Experts of a small language model: a softmax router.
Below are experts of layer 8 (counted from 0) of a mixture-of-experts language model. Rows are named router (the router's row for the expert), down (a neuron's output weights, with its number) and show model dimensions 160-191. Each number is 128 + 32 x the weight over its row's rms, rounded and kept within 0 to 255. Numbers have three digits each.
Before each expert's rows: "comes before" lists some tokens at least twice as common just after its tokens as in all text. This comes from a sample of Wikipedia text that the model never trained on. Tokens count by the router's weight.

# expert 22
comes before: " the", " a", " to", " by", " his", " their"
router:138149143138127114144123105075133140102084147038145132124111136111141115122135092212104108115112
down0:131116129150168172143068109108139102101152141095118114134187158147156124128110151115151200114128
down1:146217095152173121186134100129136144082134116171134172088155127143118070125174156096122150136064
down2:176064137059100144096110109171208160161120062100108107136123070101123111176105126150132155098113
down3:144160111089127073108156109093131169175105150080117132081150124189067083126126148146191139113131
down4:149090140155161157161104123155187114156171196087078137126127191149118119159127107156179118107166
down5:129156101111167106149118109200079151157150100085131135151118166062153168105144155129140085181106
down6:161164170081133082108185143130105160181172103116118163062142177106137168090148123149164178063114
down7:153121109154135084141057122083135187168114110144126153186097065143158152103109125181128145144138
down8:121174108071162063132117115143141112103142120084197132157155155151132090097105201104117088103159
down9:172162178136176167182146116167104131095140170200155130106092156098153132145073150176088089110111
down10:148102171128147131124131116131158104165130112155149115137123100104153055184158166091155122169153
down11:103171165120126142139128209102095086144074124136132119105099167164111120128128149114119095070108
down12:142134130052173203125153172154123093151065127140120106125085144119137189112113123119112157115161
down13:139163142091132117113111131132118154069107158091091153082158088063120068179092112133133165123157
down14:147134137111083127137093172088110139143111150163126134148151123064125122108167082147122116121083
down15:089145131124185088120112113160131125182152089147152125099147092150085108124140143080127083177075
down16:031158087128155091172048112176145188096078109109121111104072125178053119149183237091143161147106

# expert 24
comes before: " was", " is", " were", " be", " are", " had"
router:146148147075150108127133070090143063078104143110213113118156106123120124116131090150087140177149
down0:095109109132155206167141077164140104118185115147131147131120138104141056140167186145134105126131
down1:153152119142111163110132108188119132082134130147122138101082147128165146088177135152114131124102
down2:136177131103091156126103154127136065143131139099124125112143135096129164124101157111148091112113
down3:067087121164160162107113171104134071138151131115150129165159136132137112090135128181109132075129
down4:137072114170083118085127146124138106106177108183095142089127228115149112167186176140178126121142
down5:169146154150142181112184079115102133089116122100081133133160131039136110192127096137102139148191
down6:071147126069121092177092109162165105143115112101120152162123110121109077176172134131150192139149
down7:092062131065162086121117160122147130140185144092097164123108143104081121070093090135121119105109
down8:174089136132045080084142137103126177108117131134130178133148096155143174165145077195099160092144
down9:129174090201116101119104091116127149125049172218144109092119120141145124150100141114156123130139
down10:138148056136127104178130169193105144122183145173095131149079129142160141148178135128132074113135
down11:132175089110112116122149159138114049143141131088113127140116038102115151132031162082126095119127
down12:113126154074223067097126118165136163171200100108091117143132103121112135130161106120116107139110
down13:134039111161129136105133094083132098135116132087190119173081145134133128118163131136144166081140
down14:148107150101116157154161104056183155152064129090159163063172107141154101100158166148089154134154
down15:098140085078176189103107085091116165120063139054116115082130175165128146179143172099197123105147
down16:135053142134161051141120132117083141107176127185125122119135127067136129099131126097171111060125

# expert 18
comes before: " |", "The", "==", "===", "In", " by"
router:154155119135141164165111171108151142099144140078110180141131165198120132138131105127127146146114
down0:163116108123079134211086124144088141177132103113129144105164179153147153110064113138112137149130
down1:166100113126128160110145122075160149129162155122112128115061172156104080096129131095155140180110
down2:090143143100177159155140145123185154143128093108115086132137143052144150150113133118133124154117
down3:137058147117140101163131123162079130182119131068076166133091126127102148122142151149147091134139
down4:081118151105146158127117094160119073133133148133143089164183130112129145144130164129124182151177
down5:097127120190176086124150109112137115131071150109095141126114173167146071122121180139140185165158
down6:117152117101107168127144136135131155163126158109182124165111103100117122160125114126191096097123
down7:107158132156149179109140150108107102151123156147160093143106161097132100123136142124172115113110
down8:143130116131105097119132084124108164093141112178109140135107138101125096135082169084177181164151
down9:138105105126132142133070113146074107124103118084123124119127150199198143159110128140113134134109
down10:144087160194162125086104062169125131133142152143120134093143128204163099157141184139130165109073
down11:169176155051114175163134124087116169095107122105138072094129112102059101150106162132124046135134
down12:105152156108113155135135113089117139133110155151099118113086139142120056108157155130130156131029
down13:168105089153216115137172107197138165139087086139120178160115104168097110085096158125128066091138
down14:118132078089130147102085148117124107142124108145094164121112120092184185160152120129148160122120
down15:226122181219089186154094163129143138109156191108116170145107058117108125132116166097160062169103
down16:154097106131140095059169141105056137111134124055155090131173142162145126117129082107163109122134

# expert 29
comes before: " |", "th", " years", "',", "m", " -"
router:140127161073123087135104137134154152123126121083161170087127101145157148097149099083088104137068
down0:122147115165114111087155117148147078094092194131124139109145159159101152087117102104138134094122
down1:124110165154062110189085101138144135138150097083148107158084115100112155124116116110158141096116
down2:143202165131143074119081173136160076112111144151160153079168149096136172136109135105137121099100
down3:143187116145134126126127154152130180128153130123082147094151108119133126161156129104148090112133
down4:126103123172090160081158101147184084131143058152093101128165138161133093112123079077159152117134
down5:101090097090180138091176096131169108132133082111128076137128137076104182161130150112110077073086
down6:150127137151103173151134105102108096084116116170117104080188122131110121160177109144120135112144
down7:137074189188139183148140076165109142167075144093079149096125110119128112133085086138159114113123
down8:086100157122136117151142185051085110165117124101191175133158147109123095173061129138148126076117
down9:100088133192121127130142117107086083121121115094101140159115149201075197132096116101110138157074
down10:166164113173142132152148159090070117108172059132115120109156124134162129083109119137147116124126
down11:151143090059169107166121095133082212106140084146150130143139097150117135121116160142084170166138
down12:096140107135090135152087159094168135101118086192086179143127189159114105134127109077153120215112
down13:142154109122123092134132155084077087122141187119149130181130165088118154146165072093114169119110
down14:112185152162109085161180138112138144131132107166136104103050078121130119095078136120129067137130
down15:120172165135112189067126046157141132150066153137184162100116120093128093123137116106107136117198
down16:090173138081144160165133077163094149080115079187187133108217096157137154094151127146104121134107

# expert 25
comes before: "\n", "-", "|", " -", "The", "2."
router:155069157078155131120099079097141086126135136133181107155077133217143159096157128171093180099145
down0:145131078122093177086120124048094135131158100127114125148114186106132096131104104168135159108129
down1:120173156129164144209155127152064199095139105121125142092181174096174128130132077210149173154173
down2:085136114137090088156114113176095101167099140132099113129216099128197124125151137148078142177162
down3:077095148122141116113100125123088156127105092153104102094133161154114137162153088107070147144101
down4:047117168072255140177119133126132130146126123129131107089130144099122172091084141099104155111102
down5:089109133149116161092092110112136139108122168112176187130156095156101174127074128104150108133125
down6:123097125115165134140161096123110116192098145144132073122083144135128111108102159096102160112138
down7:071117118148136132126136107151140129170088122127100141079108143139114117147107089173181155156104
down8:101126090145145125122086139111112118133138135162119044158084156119210169146102109106145150131159
down9:149143110102141122107185167119115095161131108127162114166137089126130101104134109101124066149087
down10:164143154103161127085140115140132131142116132133101098109152158152153163146121144159116111114115
down11:180060130147142095145144111142158143155110137163087178138173152133150064134146141130130134140161
down12:105121146122120156148173175118080143093091149123116118121117144129155111104130114133159115134135
down13:128087154168162153102113090129095121109096071097111235115165147147123100127155103110144115163089
down14:169143128100124106106130183160117189080146204151104069078145092095131142137049118107183151104130
down15:141159128146117080088149156186118106167155119164197112172180081162104170118088134152103110185206
down16:132122160125124169112091132197117175117138175148153126147097128099159168142154161152130073159037

# expert 3
comes before: "\n", " The", " ", " In", " He", " It"
router:195150210131162170152135079150145106108113175131140102158103112163160072080135089177135140186119
down0:119154106110189186154098110135107086121199161146153104160186124122104067141178142097120073160132
down1:136158071213112149122113124104102108135156130132120127170095147106118127115150121132099116084103
down2:099167145147152129131137128111149148108089077122128195086160099125147148104042100151165122061125
down3:128098179170127148106089138113117097120145090057132134147149115104149167133128135119191095104102
down4:149120126100154133106145146113104059125113161101149142115113159209123114077132122128144176092094
down5:164123127135083140135127130096108130147053064176124128075102158068110093086042177105134147177120
down6:143222123094108119096121108120077128075112098142072122084116072075162150127137149147103124168149
down7:128139147130152147137139194106074102120129101126127120119088118104132155050166163155098139188085
down8:169135129151126103181156081063149161114155134136119146121127181113074087163088120142179121074154
down9:105179126130142167089131188146142138088133111097138154146169108153161143069100122165165176133074
down10:182147143119178136144106190135145086128094146091123087089139108143136143085165167114110120199075
down11:107146078099119103069153128148168162116169132101116175140209168173125135114116130152110092157182
down12:090143153123185125130141173126122109119080173149186148096122117136177146075102159071085156086149
down13:111125171109103099152165075183187139078110137147141151164125125102128082060125112151143179116100
down14:109147145123101091149173193038146156173150120145145156121151129124194138109179157078190188101148
down15:103108143063096129158135152101115128139133094098122151079173155082124172095146134108111088149138
down16:111094084193095161146136125122167112160103200164054141097174120091123051126158092081153141112159

# expert 6
comes before: " 0", " |", " 1", " 2", " 3", " 4"
router:142136124122166159139127040130138091141044147113120132147122134188123074070120148149087153113085
down0:119104132142100149167162089148115146099092176122154178108120109139128125199106133157134124114148
down1:094141084104194073178110085115086160166190123126131121139111133129112128076175166089145146119123
down2:168123106114167123141122128105161110145156123180163113086140155161053057127092173073196160120156
down3:174093137076064114139138086117082127171076118170108191125131196100103170162107084129146158087102
down4:136093157157083111136145108134069137130201084095151096100114103119127121111128096116078168156203
down5:164091111136155110119084097074147099126089144153163152051186113158144095146116093144133163126123
down6:122153189099170095153167099075122119135177114150179117091128171157169120151140111142148087092168
down7:136149170083151161147094131180144108145091110076109098161091112102149093191143157203151093140174
down8:094139156126112173196193130121104152099151149160175098168159116154119137164201053140101152136122
down9:145145160148142117125106165133138136107101116125089131180133123139085163080071150129182143080132
down10:127108170119112137126139131141117121095152099119118137162177182168155141098104104122110101085138
down11:066125131106164095085212171125122141103122094130131163128141110108178099198131037115111145141117
down12:125082132071152170096108114131113077101158138099186179209131122050068138080117174112154107167168
down13:128129181170167126134110145055178161086212152123115131114134134133133112169074097091170086151105
down14:121131152132184165138135171152143131045107077090106129150118145088102067140159212095090103173108
down15:145181167154144142172129154155143196090163113082122196157175149135154101143088169120128216089121
down16:141118129097094211077147144156140216141081175095168148149129168097120167118142143104115097115101

# expert 14
comes before: " of", "s,", " and", "s.", ".", " in"
router:130105104111169126132123078095152102075081192087142143109134119123187140123179150169137158094111
down0:132194166162080069134132076113119122159161126164133181178106149109141164115124170075083168115082
down1:085127056084135107120079107182112071101155145084130125067167079134133104104175121142205112147148
down2:076124152115155131140142122116065087133125175117106112152050106158077138152119114113175101133106
down3:127135110131092136066120109117138172123136176124160125114151146102119128161127166054125111134093
down4:075187186163156110155113037074104125122102109100115131158144161121120138117077096170176144089147
down5:135178120127232097139166102175039096108152104104103101145134135114175113091135173085130106102147
down6:143168194143147111088139229169098192126104195088103105080082105137125159110165154187142137081126
down7:168096121105114066104110136088105115138159087113119119156121127089067141156117129168132104162137
down8:160081132076159167068083101091181174092153155148138120094194143169100156064062121090105174169068
down9:095179122211110138121139141118177143122134088125150156229129128124127105119130090103105168180195
down10:155182092170094132165095167071116093116114151157113134095103080134159077158146083106142059167114
down11:137122135144119153118144132109095183150131144055115145177130124112125125162126175099098134103077
down12:102144148135173113133149148117143142118183090158129099113148155170140130097141132180125133178105
down13:119109153145111178183089081106125188104133172140109152097145089096142137093094156116161158111090
down14:094108077124133221113135129137115170106131200095169138168139131178167114057131103101099161144115
down15:159136127168065179130157110120163153090093120167098102130078081145141112144120091114120122117141
down16:080132112117112155096158178124080112112140123168096123143157128112121114128082174097143142079138

# expert 9
comes before: " the", " a", " his", " States", " New", " this"
router:134127120089142101151154087116149097057147132069132129108139150142121117085136139106121111103065
down0:106155051117119058095131120124179126161099134139166105079191149150115111081125202132131163108089
down1:137155139132091104100157168106165130173110142166085147179119097062123108130137144087155161104186
down2:072132136083131160139157076102187087136163122143090180132095171097125145082127124072145107120157
down3:117158109108154102078127143050100090186134071137142158116156143150128101172076176142093119120093
down4:116123195130157065163121134166116131165106143179180144111102100165145092113155115111178049119117
down5:142140072124089154147122165164173086128159148140151183153127148163170143109128133079131149098146
down6:178140134118132114080117199147113146152138162146113148144079078144180185177108099147144150182136
down7:109112131155105063040167097137114113101138136138092116139140097122106093135133097094123106166150
down8:123099142086140065151088112165132152098148091129178073161201126066147132168111112124134150158135
down9:154157156140172055118155147122107086190152113105129134114167105088159113139055195144187124088103
down10:092092104135095217098239097146161127102101111131104118142126142151123117095170161127085170180078
down11:133119160143110143122134113132060124090151126125129083116134130135163106100177096211104103114189
down12:157115152162088127090110166140194112093096144168133113133118116104155114114107140154101140150162
down13:118138167131132112108116082117155086112166167137149103111111090081151124112136126138109138140076
down14:160078101133136163162125063122153121132097078146139121125151110113106068099128100095141177138085
down15:153172138110129169131118150116121130145100139128000136061127119123102066138117108129124091130066
down16:100185157182145143105098092119173079130122161078147171100092085118178148152183102157170152180115

# expert 12
comes before: " |", "|", "9", "2", "50", "8"
router:197124128053126133142076145167121078088136177133129118108123182152167164124130108189045092104111
down0:089167125083123155103118146097193075130086137135131114134109176154171170103204158139097115110180
down1:111154159123091103163132191111168111152166108125167069091170108114103094168153143113160140139069
down2:115082172147153137165158126129092119136158195074092144143096117108148152170129141100094073133123
down3:172077168079116119160153149117140159145076144113147134106162117073155162147130144169078120103111
down4:140102232137129143145078130079136126073103138143053116134147101098115101170166137149131130043108
down5:161118127071199100152112116073123138104117096116150153126154131129149136151121094093060117156124
down6:157118168141112106128071160196214067207090125115092155128084157140098132089093148143066163156116
down7:104101135105141073129163167122114115109172165094158137167152136058166064133107109166133161131111
down8:136137105122112148160084140131101128158158159114088121142151152108143131110081151110124075151109
down9:179118137116165172176119134133087142112142076130168105114154139130127120118164179125138131078097
down10:124139126180087134098111160144102110200106126143169122163097159116182147139136088175135150208072
down11:166140130115152154142164143098163095114058102142146191143156106087152092156150158140164088110154
down12:160121126154148096154153141128172209178174090190167154146096124131062128126159106172128203122108
down13:131103089141169148085105108160117129163158048071176121108112108167202179086119215131148153176152
down14:083155103090103091160175158068100151117076148147140145141116159135137161156073120091166164146122
down15:119140174146111102155102105106163115125139113105145119194120162080126138131105193125112096155161
down16:131160085129092162136135133126097157115125117167142170096127148080100159153107121134184103190164

# expert 11
comes before: " of", " in", " to", " and", " for", "."
router:141093128127169135155152104101154108103063173105181206148112199125160148153121102142082097109151
down0:109110156073134144116135141114136136079166114113110115122151204113110097141139202113106148104143
down1:133087090126142183095180141173155089141092132198199092103246148128105109139097046113122113109105
down2:127138164167115082141111152148088114153111046124131186097099174097095108118095090109110116168132
down3:122107089152197124129116110128157125157168105143138141090109100141101115097130118176147110103129
down4:084151135101106156115088149137115162164134062034090068093135138126104211141128123154124108111169
down5:106089134120145128088120098128133159101133139097164114060132114171138097090127195066093118095162
down6:130181090131159171122165106142159185116136162081105135111133127188157150146108192133138123101148
down7:080148154173157160134126135121115110108124096131111147138056173135143120086154117096086144146130
down8:163188125184193046135104076158088108112048116136115170092131105077102096102158113120136158167164
down9:107147112071089178186116198194109125207160089092086170142133181124160155170187102148064155169108
down10:177119084078114123149106115093114070109084120095124124130122141089184118159156115066154094147145
down11:140093071162131161166109121138119163105114115162136172131122139107101091163190105134101184129096
down12:190091118120176120146169096148102061149115123119160076101147167131128070115143163093186146130111
down13:156147101119212097092112093064126164117137135150180092173146115123133149108108149125140151154136
down14:105101184116090118152079127151154166147103198134141122089137130175140096115137150126090102123104
down15:118115154201154151095127085148117158152125135121103142110178152126146088155144139105175173070126
down16:103148132177163121136094134125146096112079097186084108138126157164095080114142089109130106085157

# expert 31
comes before: " the", " a", " of", " his", " an", " was"
router:148125121133110112174070108116143073091121127120173179070112104136126166090148063179101172131160
down0:135080140098126146152149167092081118137096029145117072087132179140106167119119086182098177108119
down1:138097145092170169148117158085149125121103101100072130116139111114124104122181150122116123104136
down2:114155161138183155140135126140066133115146165139051146126134120127112133096103127117135091158134
down3:151085198091187110177170138141169067059110111151123096113138112148126123188078153134156177137158
down4:131118121161125146138086124104109106139124112127114106119105098079151069089208132120085185122166
down5:149160120138132137121119114062131118122161113147170146156101068173161122104138182119171086109154
down6:151057156142178130187126167165101137107159132126192139152124075067156129124150160051124093173152
down7:150123105112090098161141113115114185126155130131107140123128118106104118159148160145121116116052
down8:065147079099133173127076083160074097157108076132096150108138101216128093147164091117157106129108
down9:182116138063133137166100110094201136135072116083140093169084137141127131165078112147122165142135
down10:167092193113159137144152120150163082089142093157121101096166154124121116113145193109119087163097
down11:157148126097122169103143154133125104142151094064130088152180158163139113098105130109138149159109
down12:122109118106141155042108140124134137138121125174134128034139103111123141127091097107194122188180
down13:146114148164126149104084108101127138112121150094116111102179136121110137131114113141074112105179
down14:144150115161160091121133129089099109078144114088085138139138153118120112123133144042100200045098
down15:144109091075180160139118130112117116137158079120153186142080128185126132152143156141139132149119
down16:116124128050130144075139106105093116097150124083130103142132178155158145091112113086130080099137

# expert 15
comes before: " |", "\"", ")", ";", " District", "k"
router:180112167103188134155142143107152102111101131066135125087121168143169109082116170203124165145105
down0:178140165170150053118132163112151113107154164122117135171058093081092201163118066156063092129150
down1:147141100169089072140141125190142027153118091149080128179047151167067081127152121118178123108126
down2:133159172129129094164154155082166098126089160111118133139084118171143150124101131172154146115160
down3:128075129148084148176102091128128143186091112123113160142141163139190191117119121163043084177145
down4:183096063093120160135180141093116175095075120137109134125174190085130142114095175088142141153139
down5:128122104116134131170140099139048169104108149117156109114097087147145101104117111148144085126121
down6:154095125142146112136159138108129106167092183097095114122185160138104074147149136171154148103171
down7:142107096145160107145174113101131130111134116145129154101158097162135133079069136104099152203136
down8:196126075117171167135193144152157175053189133175180101134103060146213143135090093103177123064136
down9:116209166087096132151096136084200147112200173078083120155113130132075102131126140096131145102142
down10:183092107142079148140140124130123158090086101122142142132087155096111134131046092126107138132140
down11:155134156079101137092048154083110176154087136129136064107113087160113168174195086090120137109138
down12:164182097135127101181103110090181108154152112155138107105100111111168111129076124141104207092142
down13:154143110109056159106106104161157125128164167146138082106121147092112177158138106115147133082105
down14:070134190159106141114131095124210115103169152182050071116082073147143101127154165154168186111123
down15:125156090133150176180186145131095149167099069122118112133126109136135099153129139126098134150148
down16:138085136167147113162113093122133098103160090149070086154174170154134095134170124116188148112071

# expert 35
comes before: "\n", "==", ":", "=", "The", "==="
router:157121088129164153136080091098130053141175162110140179139146162156136097129219114114124141048101
down0:204111148122109145128174117178095141116138107134158111157119102130160117164098183143102176108094
down1:093095122181193107212078146076076093178094175119097161145130105102134106134144075122148134116088
down2:092077104160112111146093121169142196113138125170129102166063174118099122152073117183128140181088
down3:097153112113122163149087143137154139177126120126102136118135169114149088100140131172090132121121
down4:224153066165130181117113079172179197139119167138138156106080146156136097114161120055100162155110
down5:172179183058201121120112111182129129079122133108124120131126117111088148124095103155116076112168
down6:137110125115108166157121126118140169124116144116156163093123174139143183147125125196112138125132
down7:121162131047108114196135119125108104087162132119165130104147120175174220119115139101119149135174
down8:116113128118147144142153100075122122092166105150125147199127156090151135143149159153167120137129
down9:070152155182097111115141171091115113120123105124116158077219119098103138131111150105098143151177
down10:103164103067157073081144138129112080169165131135141083172144084195130145128141165138138132115126
down11:149117120168143154067161166104139126098127084124084166140149179053137165152131078160126206060102
down12:125104113162097126111126139113154119148123149151106035170086086088113183149118149149107123130126
down13:126102116136144116149171131102105165092119096100072142092155137085139133116105139166140150172092
down14:147123125128155152150124124180154116149152103066082182083137104095197120137143094142176175121112
down15:130181180209114166159095101081128091126140154117103080155173114092203096115098128144096124171165
down16:141072121140152176088167106093126040079141134128058120158150106116104088198129040161096112112034

# expert 26
comes before: " as", " |", " in", " by", " to", " on"
router:106139155117147137179139120136136083109077139119162146104175144133128115125153139151103098067158
down0:128118188104098088118135111128168125123056168117125149171142120145108092121140130165122144105175
down1:176073153163172121130105113117155140171137156153158181106128194154153105129106093142171156121103
down2:175128144095110145195185185130099166185171157077114138132124148084084149130136158126144124126120
down3:108125110119152082149177103179118169108120127156104118100120080084153166122109152166209117119170
down4:083147142142066139129123149159109078105137104088165107120089191076162100103172133094101167143129
down5:117128144069158156099116122057139080110116158108172116163130091174158129153213137100114108161142
down6:143109104070072165129112077120183217202127096098156171161187119174164087133107176163113113094129
down7:155136152098098101206106085151132138104143140110157097112097107157123121129125107105146127139157
down8:155105121084066108189156140128109092151128146162088097065091165125119169168163114025133118144180
down9:079157131100096130139077136209129137088072160102115077077167137134180156142169136092134089140157
down10:120144110143159129122157127138112147144126134116064152168087143097102108153101138185170164104176
down11:122123161086138153115082210143108124095081138106134082112121133147156104150109120096122120108155
down12:138136093110081131217128110095191110114124110131136118121109085138101106109155089104113143057129
down13:080118093078125130081086096157101137083135125202101187124187118156096084138110147085137140152177
down14:171181041101129118107148111110150101121098158115155105116091132138052124132166151091111111144144
down15:093097154175091143151162128118114144104068095080114097177161099099143228194116196143147108133149
down16:115138118128156143090146175043154142129131158143165122104156131078128132162148042124164067098077

# expert 32
comes before: " and", " he", " but", " in", " which", " with"
router:130158166057135143175155156092118082156036143121142172064113142163109138096137122103137156124133
down0:160125172129069077106087078146146164157072060133061143152114148102076185129207122095113120133170
down1:164123196145187088149140108156143099151167040176164061130161089136211073163176130149135083110137
down2:116074113142128168140079138094144171151190125169114124197180053172155140097079126162106122134153
down3:119161089133161108176131173156161075129135086136083102179070163069103098097159125153147136159094
down4:149101116104125105151098108148158211107177137198139123117137138124117066152143138064184117095096
down5:157083089161092149147175171103119142150093160106069086067148130108094145128084120158153158190142
down6:163127075201083130130144103186146122161126198154103116085103097087119117157156090119130081144107
down7:064073149089193166153136087071149134153168117064125123117102097135094133122099121106163104098073
down8:101095173151142093087136136130153141096156125124121105108162168026114164133161140104138096126149
down9:176142176144180174080121142165095067117116094087158123121070092139116082132192182124127142149132
down10:078159097150094163159109162112131196115142142133132139156094077143109116074153189205095033143160
down11:159150169175173135104156034075133108133187095136134100092114153137111097169107106098078116131160
down12:096133082199088095102073109118132137152124119141117150165093094144078171118133096130120079112139
down13:120146136107127125137094118113153147130159143122147151121185092190156139186085110073119092091072
down14:140141138113083101091081184098137178092131098116138145117155154111098089083122070133137104133198
down15:125096124185139131077144197080105075102149139173129114079109150199118098115131126105149138146099
down16:112119155143045097117155119148146128071084135113156126152148128127122106140096163146103126109130

# expert 27
comes before: " |", ";", "E", "T", "L", "C"
router:232144159121159115150134118116160082093110168118130143109157115137097107088099114156141096113093
down0:112074151078125079124101162129183149079137103095162125130088122105177151096134101155110152130097
down1:122119089146130109178132188147149159153113160181077148170070172127086126129175136145137107121114
down2:079238103141208181116134068166145135081138151081126148117097078077145103164116138132116128153159
down3:099150139071126160109077108176105164180109126116134119127106150102134137116113162158162097109182
down4:096096103129118110158183125072152180096126184092159190146131195138066129150167107115117113086070
down5:120163164102095066113163151173064105111094115124104109150172192114126109157140090096149102123091
down6:126108140196098125174110114158134144097050152148106132134101185188124131183067160118192136192140
down7:096130178096106154126129147133092155118174114164171117145026126162098097154079077124141174170121
down8:092092074111103136101135142086167186097102136130146065189140095148130105146142095154128159113123
down9:128107111091188095129115111187131139149206103169128129099092159096149085099144169124181160100140
down10:113143073122188153141166141141182109146106142142071104158141136097118135126110092041137172132119
down11:083086082161069132113153122186174159092146139133116159169130107165133122097120102082081165139137
down12:099137110168144117126063159157141112081091213106120122100182102203055179113134135128107103151048
down13:109151145128072091175194109078074159144114094142100112189140138152117113109094183153108099149102
down14:086108124114146159145145120155138196195153135168148149115135134087187170129164092135177079151144
down15:099106116126139121119123123239131112143139128126171094148148192194097138132134130063115117151147
down16:189107117112149101123100102114134124103089111127177159141093043062122107151141093180140123131140

# expert 28
comes before: "'s", " and", ",", ".", " was", " in"
router:157113160079173114168140126098156069123126135119136096075105110149121153108133128142105166128150
down0:138149122142124103215203134123141138127137114111106183109129128158096182043128167096124063134088
down1:094085166128165164119088129135108129104141095136119141082107113185141205128025064153060156148144
down2:113151068126162139155135126102148147149120130107112156108112087145133112061133150131139165077203
down3:036128097174163120111141059184134080100080085116183077183137118094076097148141110114167159131149
down4:060120114083205122100165138184115167110153156160117136141141195121132075120152111065142092061091
down5:131175074138192160176157095073106181124176079106132118109087155078129173148118142191111101125119
down6:137100146166063141115107117123149126084138127104148125145113129133172174129080076165153111125127
down7:144154073173141061082109043138123136169122158080139138099149117140187155129144163118104094084176
down8:162125128083116123069180078077121101146068120142125125115138113142125064064104193168105091144161
down9:138164108147118136141116192160099165163199101069104141085137208111100148123167147147165184115134
down10:150129112154110164108144166152121090088145144099135089116066105087137106124119136134176111124114
down11:143132104141187120081153124110164166122111108126113160109119127088133097178102126172176077154167
down12:109116125137138144105134108120111115151116111096153128085157139107133195084090114100146111118115
down13:144094166161179152075080129213120092093116132091139159165093055113151120088145138162077197156093
down14:083090145140128081140115130099072146119091137193096172126132144106112186134089130099097139122136
down15:166161113181075104114093097142103162167207122101103082127069138123131092127096095176176168117144
down16:150166172116124175168105137115118130134119159148125126082119152114087085123098127042143199166146

# expert 17
comes before: "\n", " The", "The", " •", " In", " "
router:165052086118113147151153115133161150076153147070095158105171098151148107079121174160076153134099
down0:148140132150063097111121151219149091141176189165135035131082105160154113072165144136074096163114
down1:116128134123129152207173170115127188100165029098156130137123100088107152120138072107094155066141
down2:150123110143124183190180111158132136116146167150095127120140131083187053102184070113120185184117
down3:134099171133153147121122160136182150137163094098085160099110128119112120135168158131134166122137
down4:143157157103079109138136197198100142171121167150101090120137152137142124095083157126126069171119
down5:205196119096178125055107134164120114132125150113146181175144139116122157166095121070160152175118
down6:134122162111127145143136164179136099104166161100152136087123063121164115130056162199099093137098
down7:103043106105197191176133115103120146160158145127128157141141109122096189095068126182113212110102
down8:111114086095159114145103087178164180095132160116096118190094101117168124149103202211122187090105
down9:114114084105147174124125147113125132131091106026094101099125116168107149095104172181110148134175
down10:140108119155163079086109198128123146142149082183127159106073139147057140133091126174105162223118
down11:147083110143101102202135166124155123086052138113137115099122079154103148122100177096186137110151
down12:141136097202104128145148111118136088157113120159133131153150071133117108101131146105178092105156
down13:093139181155135160152152108145143126109088071049112143160115150141175127116132175139149089117156
down14:164126101162147122053131159153154174147091104083156201168196164155079144046098133141132151154156
down15:108135084094099208152157198098094130151110095090152141057115130180107101098104156140135132133151
down16:152123111117130111114081113157104131129156099098118058109096141102139112092163119175105135118125